Below are experts of layer 2 (counted from 0) of a mixture-of-experts language model. Rows are named gate (a neuron's input weights, with its number), up (a neuron's input weights, with its number), down (a neuron's output weights, with its number) and show model dimensions 0-127. Each number is 128 + 32 x the weight over its row's rms, rounded and kept within 0 to 255. Numbers have three digits each.
Before each expert's rows: "comes before" lists some tokens at least twice as common just after its tokens as in all text. This comes from a sample of Wikipedia text that the model never trained on. Tokens count by the router's weight.

# expert 213
comes before: "-", "\n", ",", "|", "burg", "B"
gate0:153099134137128107140147158131164127126129110094110114134109147144095133115151158129074139180143121150212103094139135124108103181119101100183115129117129139156142186073137120112180174061139108104126178125108157214143082158170102148075110130154124176214091104102075175126095140183143157086107090127127153190113151127121141125097131096095086177066160169168113173141147109134088124147059
up0:135114145055101078122132065121141112102102077095143083141121145113068160131146157167112096150112100179173090137107130104124096149116117097156080112134114157174156172076122179110128165125132128167088151146117140166160145155108122161091126107150082055165116120069142161105145174185099152109106096183090144177133132150127151182052141086127095188070156173147134182106123090157125134179120
down0:117103161140157083134115156166092088070181112134166103111101101044163118161121174175146133074148147084110092161115092134137132130110124124113126157179153131139131124132117100206179134184173096099096141159175113137124111041128108136187146093105105170123071154077102178121087182154118162154181106130151120117110083133095121093084124135092115126194128115070091147130088141142113073120142
gate1:123122125122113132100137090184093157158142147140107154115186153125126149100172055120139119139197090077167113060122118108114106046136080100174145110159075089126091109124141124104184079111154116129070117136119118172137091119150172144108114152139171179119134083107114151145134149122128140073083180148176123172115126107182162139116128097083122099126153127122071169088121184127090041184153
up1:161124142078102123077117070137088120157124087162110095144183093137124117166131139127154065146078096106150113073114176168081199077121101079172169073093058082107142111127178172151210120139147128140099113100150121145168145136108101154144132133076165137144170096110105137098115129182103175051155131077103160125125148161098183142108109093129109165120152108134155118141113119146123085176145
down1:057148140114169148166025110171147091158112126115129151107073100069081152131161125115213138092070067123159118098127162150135097140165112117138109146195130100124143134170142160162154180100119130099117106139171156135088153140110136147114163122164121141098092176118086171114138158149081167127112139137108190161076119111111150098179101148139144145099137184126095076087118090199127160139128
gate2:133152096142115150115096122152171082131114147129126164115153135137146127098161060064170102168167052173119119141120093125181179106091099115176157140154113149102140099183088137098154128148094134050108181155156134163155138128130166165111119077152121124169136123109124155047157118127158162132172121127130119063092161046138093150140148118112166114149143114108104107114070110058100074182076
up2:126177148131099174145083159100141161161117148126145166108101135128116149139173101118180112181144091104111113136125084100176174140056115112152167166108084100084140107178126135108124158167100099130100204163191112138146136086150174139084161093124094169122118115152147116047178174105142170132193144155132181135132107102168073110137106078134118124112117115112105153098092134056075093188145
down2:165140156116166162139117130133096101156090153185094116032140057159176172090126102123140140098030082158142088094124110120136094148157131104106151129140167154050153094195142144133127121082149166104119089082142152082154104228156142149145167132147140135092147158090141128120123157148163138117142132124124126121186122113109093093146087134125100143106099139098105109107093072103168108082078
gate3:116168122121145140138119196169200132128164145148128135124080142143172115106097176143136217144078114145077120173067112198151092144133131146113139147140157131093134109179149167096119153168115097118138128157098147082142111111104119203084134129111110133136096067100116132134085124137153110102149151023128199153127060173160091154096134102079142070166096112161132146104113133135134147155084
up3:105147113156131131112102143146141134112127169140160141123117148128191130121082220072115172130102137099116169135106104136112109125133133129077146120154102138155142141126065094110148130159092095148132011138121150107145111094177095100140108135068082180102076086091138097121123164083148095179152113048124127084140084145110134090117107104133208041186129100120147103152089137150138146114090
down3:106146084148122145102139080174158135201121157093116151142170172111082137182077101098193186120067104169076103128160204115177123128169189102160185141117134076120200114166166183111118096121135083115131158134187139139145141161169155099114120147146119125127170107139183095145123124134090134110113150132127145154139128142085067172121141130137118105124108171182102137190103114084167150155132

# expert 176
comes before: " the", " a", " his", " their", " its", " an"
gate0:154101131121093088169110154155081181143097140167150117098113151148143187121154133187152220112154106149113117119190120140135066139163096176097140126178142128175125047170153126175170112078104157171142164139096182091095129123114130181130128137201113112092127118135129157168100194105167123073073162140126144119099125084100121126116078114113104163150126171126124173073170101137114138151157
up0:161081145111135174156083132150148182116157153137187201132141101116139163097182118064137161112130118121101123102112138112190109161106112106182155149140121119168145124147133149054163164160125163126087173137128144030140154157164102113112112118169138125070155120102171146095132096103109127081132149147195179120102128122138097097146174154133090053152166130088209180120123101176122118157143
down0:171130102124073139092102159181128163182121120149146131140102096130118103131073148135118114157110148150061112112149154143117112132158097128079094160120135130130000113129144110123123085067137186167153136096122134094152146124105093128136110125130125132154093153098078161135147192113111166069086120102158129099152096053152062162137138130111171165142151122129140139083110120148090118122125
gate1:185105096134201184085144120157157159179124112119100089116155125125121085184141124116126132083120240107173169115127061134157088154160118160144137133117133114152101148131167113109129167114152142122136083140147105146149097144122129095144112122141159101128213126035095107129108122131115083108119075168167157126147122145098129074088131119129101130133090074109138145153162203181047114138101
up1:146120096171174206051198120120099158109133162099182146110136097095153087191113130126115099143158219103139150145125127180186140143129089158093130166130075153129095169115186096114125134125131115099190106122163085157124092123105120154123068129127137074159183134065114148145124115134111079113153086126157142114096158117070155074118103145136111120111122128091140147139202142150076128087142
down1:138113109154210143137132125146061115136077129074151125153118079067088144120130065165122128111170082117121170155137094168145133093077123097176176144119142137113242110117110156167152163177157093170106087186105131141140136137148146105146170101103106138157200103062159135144122087123130087136117099149139159115062165175126113087159139079154132101099132115154139081138138140087124164124098
gate2:072158114136158183143136097199143096181163148089094130127129134138201159144061220115065104068134165105178141126163113133079086101126104136127135145129114066134124180114140119120104127182127148133064214147105149203117110141085085121157086113114157135142124093161105192149095131126170114157129144138142168158124082160134176083152127118113091109114113102131155133158144144130150089147129
up2:133168084153122117154178116148137143096104156131087100146178113146077115137150120104143079131098091140139129122126100123137172118146161098121165116142125110203158129127089083052110115115138071156166111110130120169070158144137217081183094153107111208124100137095167140098115138161108073154105104226112094130119155106118117170161156165090155161157123108123098058157102146128109155128199
down2:155112147175128128109104151185117176162133113128056168135094130151148137071132120138110117189072111080171137152141087170104105113145079103097126094095078179135079113110098107120100185102161170123134131145092122144177094088100040121126140096083100160153111165110139159142110174134079130125101134122117113107151080066101122137159152083124170128111097182124165181190145187171097082113112
gate3:131146105172120071112159134145104170160159172146153122110139173131095107195062115151087158110134141147067128174157168148134074067161084185095204153147138113134118148139155106136152146125109168098155123160080134168143057163073088191142136158120116161108076142120125169112126125138168124132149174118125120177161122088082150117129123104162132165136175156144163115092150088140058137206158
up3:121174151164132129108122134038136094092124125155068063165153136112151175154142156214182139131128160132169115148083121094107137137105136129096116102107139162145059094141177168145120059073136104141150114091110133151100157067131153100130149177155119130128128090113067133154124157119099099099109079098096115110159151134181112149101108093120130180139094176167066080180135165084118163138077
down3:127121165120134128157118100113123091080134132118118112130174143088129187120142109144167139123142129092175161159083112103168163148122138112165131134148177100138255139110131165080086165196134064157110100130192136142116147116139170083139162121169129116113140104156172110121116060143199125154192110183107109123109159175057146125116112130170098118118152101127125115190133164179149134110171

# expert 93
comes before: " the", " a", " his", " their", " this", " an"
gate0:113073087106116157097180134171175162087077134105111142183109103128106056152143067139112116155133126090086133157178144092164147151152086139131166138141137140115135099185128109136163075136214127185114140094117118104089155162118087112152154131137177113149146143083142138156049128155058177127131080111117126100137092113137039131137108081142133130133175095133095112125113066157082136088162
up0:113211176090102088150128136114078132200118102143103108087082138128109151081140170156162102086146103131169085137185126155119131136092178141095093132148133162114128153133118197102096139129094180092132065120174154141113114060114148156084113129152096124124071225163128123095171053139133092121150146152136129153131131156091118154069107106112167159160092120150124166142144147138201154112144
down0:099109140098110115118104135085091130142160140155154098143094076137104142142102119172134144153120168081119112047113164184095102115108170123072096070098146088134066127097111107170088165123214130157180146105088125132159039106080183125137105140111147141107086120157133082126125134090142104121185162161159108120096121110143098118061140128118151188136085109105073144096130060158088163102117
gate1:080163107179128105062108089141124127071066136132087164101089130099145114138064158175136136130189120166187139083110106104164119112149146138086190118083145141110086124159123129164208090102112083092094149131183080117175150091131208139125166101117137126123114133145098143111116122109176066111074100187129143109143116128189153094094124131087183133149109129110114123162155097166118116151083
up1:196121233070129105163100144098118087174124100140164131117129138146129137124171094095083109067116128118086107192101105202101132143103117115149091123135106092106168129116121202077115189132120160177160100110103199151121099131099116135124093127145107125129111087140125123150137142124111190124167180033134092119161116148114102125114086137177124141123149114142086089131152182052111128120128
down1:094127132104134133136102099114149142183099125142152115106165159122157081128162099117160157112119098087164181146134163139214170100098101100123141150152152124063142107136108199093093145050114099165142087072095157127064110115145128133092175117120134104136105094187120181159161145129134121135124112134190101150122131093151107187146118120196168071130040127157167139156108086056114149147104
gate2:154185141123113097138106196089085123172119119148128085158106169117105104133123171122104093070154148157078140180125104107116165137145140059083061149116210151123118076121111113099129079100185067168137128189124165116141101141136078142099112166138034145110155134135069144088206143144113092093111140148124102138157120133084155143129130150137107164143102120136116099096089063127156130165151
up2:108174124115116127140113113079090136138142141130113115165097173058061167173161145115132167074166115096090159129119108117154125143111175057125148212119132107140132147111115112093186070136129059144117087157118084135133138120050135148136209133147099142119109141071106151104139094048109138109158109203139148168165149113087094163130151144144153163141118132110115122139126090162165081186158
down2:136147127138127134144119124113113126130141196160108119195096169142145146096101113087118113143158107095183179089070178094139135106156129099152119141127098139141157081172098143124105130184085158156126121172116083099119107161120100071147161080140143158162151113124101113208167156072102111115232117119137198110105088189137131128176039076125153145113146118151161123140076101133142116081150
gate3:135125103127101149101106138079135115108071127127100173096145107109094122109115123115169095176146086147142072106119143128163143124085121153165172076134125094065108155137122087095118110125095118128104103156168146173122120150140159079124079125099104053086113102046131202163156128125031083145118156202075116049094162127123122100092154153164141110105170183120118142118098096104143128078140
up3:111144255148171058167142103155134172136176096099137155131156105139131177122101148160090119095206126098106126166125067083076124158107157070118092185109138148116121126126118148151143160127149167094112179090121128164094122072146079148117174119138126175123151156167151069079098129120158141117148100084194161117134159096104159122152139114130145113077111105134149085160136158089146161149121
down3:123151093138091122111085176146066139143133148191102114110168112158147122098168174134136190146092205147086116127142152151063138125162139135037053099157114134122093143135141090094134144096093141148180119109070070106129092107159099099129123080140125157143109178125111158120193132113126080082114164149153182111149122083108097179192133144103101179128076128161152131124168112162105157098111

# expert 235
comes before: " by", " in", " to", " the", " on", " as"
gate0:082119169108144056066133121118133185109143177165154068192153117151184133112119170149151154106147152079120121104118132165144129127109108177137108162120094101152127076177136135149153146059117141170142182139122107178174149090168099134134145134097086164024126114119139126163119101144153172094082123095099184139139147125130161078167078091131147148158089180138101114140120132067113098072121
up0:064141151142094097133117129136100054081115133112090123143153139183046143117161088107095113143143076126125143182100080104130149123156142077116100120108161159102092112105082170156112133129112073109106117112092114145108088105074178085103127150127120133202161162107132091080150123090122095091164085175183064127165141106138126176136117137155129142118154129133086148139131131061074037128080
down0:131152150138107082148077137097117091134142160094155106103104104116121150169086151100089098081144135101154104140107145098112059096148120103190159101115116153103197094124093053113062158214132132072118117072070148188094097127110146080107177152092192133151157145122169132116114127112149152168151131121153113091096098156090162106117119143142139135114141082098096117139163134118070054080163
gate1:181133135116112158107147152101154172116138093113123109166122158140154119058154082060181068052152064163111164096184117155069084118082104100071129098160156167144127158081129103085169157091119122101131127135133125102184161115126080089145111159155104169142138102159142121127149112135147123135057116098068148166114101092139184165086122125154141095055190134118136129125120122141176121154164
up1:072137096127115133141127106120138073128120065111140132130151084165080178137129122138127197100133156080131149144080163137121111137152161102135154177089090122113123133160149160163107116122162107148150080132168090118129127141120145172086125117050161102149131130124175104229181154176150195125149123183116179124105158037141091141178095106074106172174157148132115122144136131053144090137133
down1:139173137126107128055118110120108184121070149163133076119188115126110127119138076098138138186100155108133129129135147084138130102125173150084138188125172129135067102132119182114114122045082149172212139161142134115170132110144129097108123170127117144151110124068154123175091130132098203103115165181136058134126149073147137119125102070135092149069169101168175129157147137120115168168093
gate2:124168139123160116079107201156112206111152104156179090151179140129174132076161133148179179104110137084118140114181155126182103104087145115149158166120104088150099072071136130141105106096118123145137144125075103073163112082130137154143149159134122163036137086172118099158097120107119135133133167069168168170093127078162141087171094078130147122139088109126158113130069134127152157081109
up2:111132121149146168100170090168117186186146113130104151097157102098134119115090187137116164066114132077092121133155146127098154096095157161118131127138046119080130080101156147094078061128077078139135113104092136174168115072136170135039112158123197150132062131187132099119115094101156155109139126093184171144101150133106170081131113168128120141128126129106134095139160074142174122119083
down2:120150086107193168094177099126151144160148141164108139127094142134115139085130140071098163134137112066141092143121123127111172169082132127110115139158109147103117191140144190119169096112096067189086121104160131108110117142153154080153090176086110158134084109134158106120150083141131097123124122128034142111121184130117147079152155141142118125115068199177096134193159077070172172109079
gate3:145052183142095211128168074075133118113173175133153169103140085115135110136108114063044082118125109143074111123121145189103141141083083098152117122113159149119161135131129144097196172114137192098166102125067166056100186112116156083107113195102161131157119105086153129108120110123178141124134101166154122175110117155134140122154123153145131109137157146191097113093126149131122140102122
up3:127103129083069211185163132092143134128155170147133154110079073112127135124097124103039115159119142105060155152084089124068180101048139119154066113142100075104175116110138095097167141170116138148157091138142173058057130120116166116141131164075142095163101103118153133114157142130149108190170166151117124084094105121116125147121097141155152060125138123151157152111109151142122123118139
down3:159140162161163074137148131112136112134157157100182131098125150097177154108103126110134094144163074146156148125132113047161109137125149156149129154140184120125249137136132143086114163172110106104149141151102144113082135130056143109076143113099127053131150143130143092112108125144173158185131137164139072180057120156079134135110139120080083171110147143151115154083194092155153144173178

# expert 7
comes before: " to", " in", " from", " by", " on", " with"
gate0:154123194065114130158196097066105092094168107116129131171111115183138151171146114150109162132084172124137130099124189089088111119119140125134144100078181111066111164137073171125111148107157176115128129092101114101130119115148121136089242104100092120140149118100106082113089136121071166087114091111165156145152123123148121190115102084113099155149169157122112091194126072141177118138109
up0:091122098166092128110080178193139149168121107086121156114147151102101095141150096129126173102136151158157157160147133145111148139128150071081112129105119079169135111135158098166106109114069117136075121134169090134134161181166150026154079108166121167147121120157144146189177148127178078171095141114137122090070143055123096139159143133133117135128104105105132152153098185067097185063151
down0:131112115191104114142145165214149158137168137094145119126156161132084102163152127177106136104105167129160185204146056198138051130165116104093058127098125137109046144142138089116118156129123140120111114137098117170159131144166114136101174145127112100170165121129149177130127141125174147135109187168161120165123116182174142217111087174144126120143119129088113188129115153126104110116164
gate1:164105126147132135123095169115130199133193090106162171132133197122100118170157105142099124168108153205129100139110130133110118103168062157124146169149105111121115199089136100164118151122135189083087117084151131154146128138124133142194153186134122108089150119189110140128162117131154161159111052113095124131134111149089177055132073154077122165125125142111097190063173134139161162128167
up1:137149127097137098137162086106140072097100152109110117120117032113142114098202150111152093120177134093106110131135130117138163140127200114149146118076158124120139099177095149040154097117133089136107142142133151107129133116143127104070176092132112169192081135119119106105110135098166056146161203136184131147138136145172075153104174091136117098149125090128169096161053102127052123101142
down1:078166153079106191131112105127146124080139145133068120131069133155140153099140153107123190128122171111089162123162113162116109133157158100085107123122172114153065160084120141101103167054129136218131152115069168078157136106105107124168082086104151168169146108091081116121178180087116132052125177133125158145168176141122087166110147123181121092136146122119192160140104114087125131120136
gate2:135110170104107045145101142144106115108105118092138129117206088136096152136130102127092084124167130140115099144171162085089170158125093140148070139142159128163071112109175138064155114115177108146166086129058134160117109147088145079118121144154093095132186114151109159179119151124130183068152065184131092096115107095089140200115096125147079173180139128158142141130157181110139178152145
up2:105218162115141163108148157105119108062140122164127106143111211171138126102089108134139089182155125141108130152084146147119076080130162117128184124130109152113148109057090133149076195062117174097137111132113071124135128084125113135162152132106138133096084133136083134121105073162159148132142135085176140144149176148140152059187150105147153111105159177160124145180082159092144104082081
down2:127076159112101200162112104137126115147129190197163131146137143166121147112149093137093129163103147113145086136132094115150155101142144130120088125128062104138162119114085109176061197109125123155154189059089129146088098102152138239173106137140128076094126147141158092103096156157131136102082135145134136109143152116127198116182117128102163097173083122202153188120154119115129092115121
gate3:153150101090193186107085153161175141137105158127073099109090174147166149123152143135139144147114128064113143103096099148161115223130107197201109149143110111091120110177152111130095123138160119139189077156164136143144140129108139156130158098084173151108180124121092140132088079116127141132144103175132097171170142126065116090082155161118107123206063076130138138068139132104100142158118
up3:159055160138079145178122134136100172099124138198131131161126140100150147132038144138162090148195114187171126076124107129178126172180129108130108134113156140155122127100123081130103170147112110072133217190135086126125130113072165166130128126173168117129118178169111121136186076151108113034123126111146118117138139099104091158126144118063157144132115089115127150130121139131102160093182
down3:131142098152103128070210076098114115150108111164124101165153138101150100078185131131213128098168117064184095122109171163132097203122206074111143096133126127138177159133078172136168130173095176170076164134162091143133143131131144137137136129148123134093137114145106142139142154141101103141166128180059167109117175160063115104118114128169135123123107167095131168142106186099121162132158

# expert 219
comes before: " the", " to", " that", " a", " his", " in"
gate0:129153121079178101123079158093128138114127153163160112208169159128145152107171146138138164161137132125117100058051144073185129137152103104118113170094148189121122179111144153117099177129151096175082165157133081134117131159098144173111204096203089088152170100092159114168175173119103086080187155129087125145133142097123163103123131114075157133127118144075103093141145132135124124157108
up0:096134180155090075139164146134178138116169131081119131097080082135121112120095063149142117147131164107144116146154067146113166084150107203137138090139096167095135092192115139129168120122145124153137089099078153161130138142124136077099097114059108170091111125120161084120098097119126132126069159074169215123153134187101061125116154156146089184174146097172185164128133160126096139113148
down0:073170138158147148126100168116115067134184139135178164122070176196138177162192133171115125087136129126095159116074131141072111163137097134145176104085178120134170125133117141136137123143080067109103153128164115119122171108109117172189090130162124159108117139125088132088095117099146072145144122102205123078179136122087078189102128139139104122121069085134150105144096104103188128097173
gate1:136105135121124156155176090057119125110107134134130105112085134158129159151153121140071176193103148153158156134101167086130228206096076103130179094072158202125108114125158147121099142137145089125078148174071136112068104149111203118125147149119098107132191151136145120152133130123098179085134121176083108104090174074167073178135124120113118116152131171117110092122141111123144123153115
up1:107126123120143133188176056088087143119106203149103152124103120136177215148111121150133178156127180164108118133094127109170121063152130112146066137144109149141141176168149140136114137127166130125087191189107078094150134155094132119114121134175145094051118179152194101129113167137133121149119149126124158122119107184138027109115109138071085106135183122151138141164139105156118159097142
down1:118151121117106151180139125094125153156144137157076155074116138140062185124124097118069117114108124141090198120173146118086128096079067167109162097131208134097167121143129123114145110161107148157081122146083100039063162123116164135156096110139148116067114139141125097065118132140090105141084170155149154097138119224117145125126169167110132127072161088127156143156162083097145138169142
gate2:114102087144126159108162104132108183123134184129115092124151131111137131161116132077086086116068159172102081158168135118125131121158194062105180126154174182169134176200114132094109075128177086124104105158099079106099155084108152077139104159161090120158130167149144133158138147089107112148114105123117200133160136167173057160099164116132134052142114122142147110148148121153167143192179
up2:112111093091128118126111145118119170119166104114119132108148109120133146159140205122109104132187182125094185119168106050104102178156181150139183204135197090113098106094146133135096119150158133152164089061203116107118116153143123118095162109107144098136141131183073117133112172188115100151119126149089114084134148195114134132065097145097107200130131096152148201091114140126143087109129
down2:145086124166093104105121158170125154139114116112165074145076157167135078093111153138154115177137183134162174163115130088096123116091182168105168134114098070137099120085191086119182106032145074137157204170082129175149121109071123154099143177155166129136103169150110069097171133139142133096140143106137111113158123141149106182114110130139071122094152105141180154102129181137134134101093
gate3:124098173085116167103117160124180143108142174157119132127120106139145079159093155168153119126187082136112104113175106070158160148096142126144121098111105148143156099146151123126128104118154132113128148103134154149078153065104159112116106127210109114059126126090087178045087102045110114121172159114130140153155114234171088128116149119239154129131158090139148148127124124152145111120156
up3:129177102131122175128146138092113119092117082139116150106162116162155236116165102114105174133074157119104146122085132153126128135164155129106127154142144074153110139125128127150146140130106163126088096162136097089168093199123118117145134121096109145158131118126152124163208149202155114104069148111143144148083133041073190149116115113012123147140087132101071089119074143105110152127123
down3:130139110114106111186209084122136125138167098107108166149107122114123160103147114157122157102148111090175081135110158142156136091147115127188074165103144165171079146083135223124142165133074178152130146172149167090104148130109114118156087095084094134120119121147181122152160132166119119096041108195106090086139198083092069122141156128076136120128140192132124120144130155133159119119184

# expert 147
comes before: " the", " a", " his", " be", " her", " their"
gate0:143163119175104136112119110079106166203123112156115107167184132122123157126134102132058109140123126120119116212054139115144170143103111131175138128071105127130145154112135126070088134136094084133146120180124104106212156153144165095136131125139120145092156156147156107094098075123165100125143150076173104085081180147111145104134148195065162095127110180071084173149148178145095146077125
up0:151147112137090107131137081069123113188086173095087106168141142105128102134164087126149069129155201128170114157136155149130077056169128135111130156082135138109143171183151183152117090132073081163073160178122199107167138134114146150202091139141113119088103123146133196111112144121090079133083133074079165135099161114130145169088113138100170141128114164121099132154139100089158156139087
down0:147171029113161146111079129070131120082105084110104142136113104139096139131164173111094148156127095145148152124118134146084070124169098142179114167138144120121071106095108118125096116111109123141075131100111129120106150118106139132106131118121138160095184201164197074179155086155135104166102121109204105114015116145116180133149138120169130132113122171087064076151087135108118112161126
gate1:109130083134101113135156146047148167154116165105108078167106106158118121152093090104116165155109208101111216140117130152100144119082138140108171108119140061181127096119145121204107109083140056139123130143095144096157113134145180072146092122117120125107148102174148156093078125103086115123053087137200133119101158122193127144176061120102099129155075151139138154126141130136111112119168
up1:128187116106197094139101124147107099076107110123087137126130120110143158172171166120140155072165059126182103120150119070171083167125108093086105163086135213119093145146102137109117150180240189102094084076131149179110172101114092129106152140145096150161123143109116108161163144129084122121127159155123108149133061097111093128097163148179167150132137145118124124146103148141139114170171
down1:078085202118105172121170214182084167158161145143123097144109117166150121140129117111125090103144135105153071146157127156151235152109148110097145120123107134090146151150185151122131116170133104110137152129178103153151064134122112123146132101118134071150083104118054150139148163093093135109088104159102193121142125109148123174102136158083105111161089072179149174099125129176175166101158
gate2:185061153110099178145213149051061074135143130116152155091117145120122140081093197143113151117076101154149121061138128115157161097064113152151147118159182138125134089088112140140112150150096137132066118121177121113138140139093177151098111075086136074155157118119169094120136106158127172118159107102091169162130089141139127114092047163138107104112180122082089117157119124163118117102125
up2:138187077095148039106082106202170188142066109127126146158111111152154153177149089140170093160177124090120128192106116109101127105149153135138075108088125172154090133151102144091139083132107154067179087133076139153145098156186093106160157200195097156178089147108127145149127146114152100134125148171136148109137151107114151190103167103136155166136097158127128155106117108143110112159128
down2:137198132110201117055081099159107106118107133142125121151124134159143097078127126135101133094143159088092101152151128160139135170123123135070097146105147110157000092134108115148145133090102099136126150174155117085153155153097133150116115177111118164109082121137114142158127142116113117110136150105100114160159142101235130142150137140126135167117155152148122129161122137116138143086115
gate3:166119102162148176116103145116160157119091154100093073147121117151136064112093102106081085175164166175067141144167098183133119092074136161135116135190130123159165168120094143139100140134145109096118145173098068060153121095147166114146075175096201144136138165139135118130115110151132139122221170147134149131191181161147115113170100187099137095090123128148161119097114091153084131142085
up3:167154124112134200164112097090162120105114128081097076092148093106140093143149101135136147148093213154111131093130095130123051132093131145121147153155142153186165115096170179149160141136202116123123128149063151037151123102129107162161145160091083165126156135129153121113104108169117066155165127101186173139147135155240126159131078095150115119145092154133146129143138119089126124169125
down3:097152072132146036149090082119128154144067176169117153093120084092150176170096131140110140111151126094111162134089099108189103115101102148112149119178157109133107148170118109119098196174131116171137143156124154081084108139110074123103108145113205198104162120123199172102129101147158147161167145109154121090133142214124114101157172098111156089116142126120155109193111162153114158106108

# expert 185
comes before: ".", "\n", ",", " and", " in", " MPC"
gate0:176077123146092082145155088091100128133170140133138172128098132054097051182140128043114162129107140120097087172122153121110175088140111115118196091112087073095118106160166106108134125113170127129100165141096154077128129118129102133127109112150191191108113122140176094105130101097121182110137091169112067180081113109082184110145185125134108123105166072167172120159099127150120118125151
up0:102161189155141134136098102134120082182155136092170196136072141103150059185159134146130106153079089077100116112133130069157152083106134156132133155107167150058119118140085088144098134139142117149078167171053135153075121192134114110142079140101169103120111157127143146106119115082095206102131150102082131093128090098135105188145113119085089095167069114166144082122109130134137143150151
down0:197163071140155162107139106185110103139131175101099128131142129174075066085070123165103126142128112113132119193148105170094180129156130105118105154152113136128123103125190103116115122117145117137130154165092110153124147133131093160174108190116157148153084057054100114087139175143086084156146097082152055118106102116107129117179144114155101121119130090043169103180100114146113155132189
gate1:102054147160117133163140137133126133158175117119080125111143056080171143141172177156121136098141141145161174120107123158104139163093142102135094121135132134132113122070095128098099143099074073093090133121053143071147078119085136125104180177119190126115096148133121039122135116147135140147159148127184142190136102188084149092102063108190143100148169083089141181097124115138100123160112
up1:045157140152110123131152107122146121122125102134134093101079114130126150109196122150192124154129147103115106121088101099143143155173118157159165135150119197120102136127090169147169102063140096142137084078160130116131124135139142121118088207141096166114133141089099112136109129123141114031106109099099067112129064074127193162104138098142195245152111116104110118151148145123131121174091
down1:171188168086136127179025195164158100127119115141142152088087122129126119088106126151142137138106165163112141132127102118159099106143134140181110096197124108130082143150129068130070123117127134133149143147117110153079190144080099095114136141092132065115166118125171116102140154139087122148140180142187179138111052146125097136177103112111041083079106103097161154119064123121114098114140
gate2:114081138175143151172103110157140100158120104143166202189103147148110152128129158112113146200134103088104101127120138135180117105117095175114100112146123119111127107155106166094190143113112177133141183172125113123134152130109082044129130134092201162104133188156147105122089140133169150099180132108145132141144043149107126118168067098119057136106084127203163123129132144195182133150095
up2:189139167158081117112144138086152132166126139116131132134179172092137084117149134105139152149140140059144126110097147159207110114102110129161118120062121143136119117193150132117113050125102126135095139140107144194112112134171152077091152118029151125156107149157067104106117132125116154167125112153119169046095096133148121130163099151064127094152082036161131118139053122157135135117151
down2:171112105143119164106144102114218163141143130135123137117148095114158170145070136139111165156120133154168134175155127080159155184147125109156076126057177123123163128108173147163154138167130129180101127032121143200172135174129104103160126164114124137153109118058032085104174152115145208134088104100132120087103141126107077096126186131136110137147137101145159127146119148157128154092142
gate3:141142112130128122096172112166163120097088181111179094083168107123156114092134107141113145119118106168098141208168138151132063115166134163097140107112119165092156081167051145122169098102076130108104168133102121107118090126096069160145057160111114096145173130078159177117110149176151167134151093150115132156177163141118164166100113140079141193078177120124143178142089095129099096139060
up3:117119110145111121158145107112066090178150104126099124175132136168087122129120148112152117115150126125130116087109157187109148110111122074123121136129158116129113145156150128146106168103084163161154071147119084140196178182121154061121138088064150097154081145174136085120098134119111099185046184125134119100095138100188086080219130115119139085142103106128125080154143128097130136099229
down3:102158125149127155102145181144171130120114148096128066139140165142165131191133159106138145146143109126140157123133122115186125124161140162119097164124053112177057070176138170117125168061141146096125105106102102153116110108126072112137117147143110155143094202094103124103081118130115186149077114087097100114151143196143182109153122104139139169187114091154135194177064174095147130153059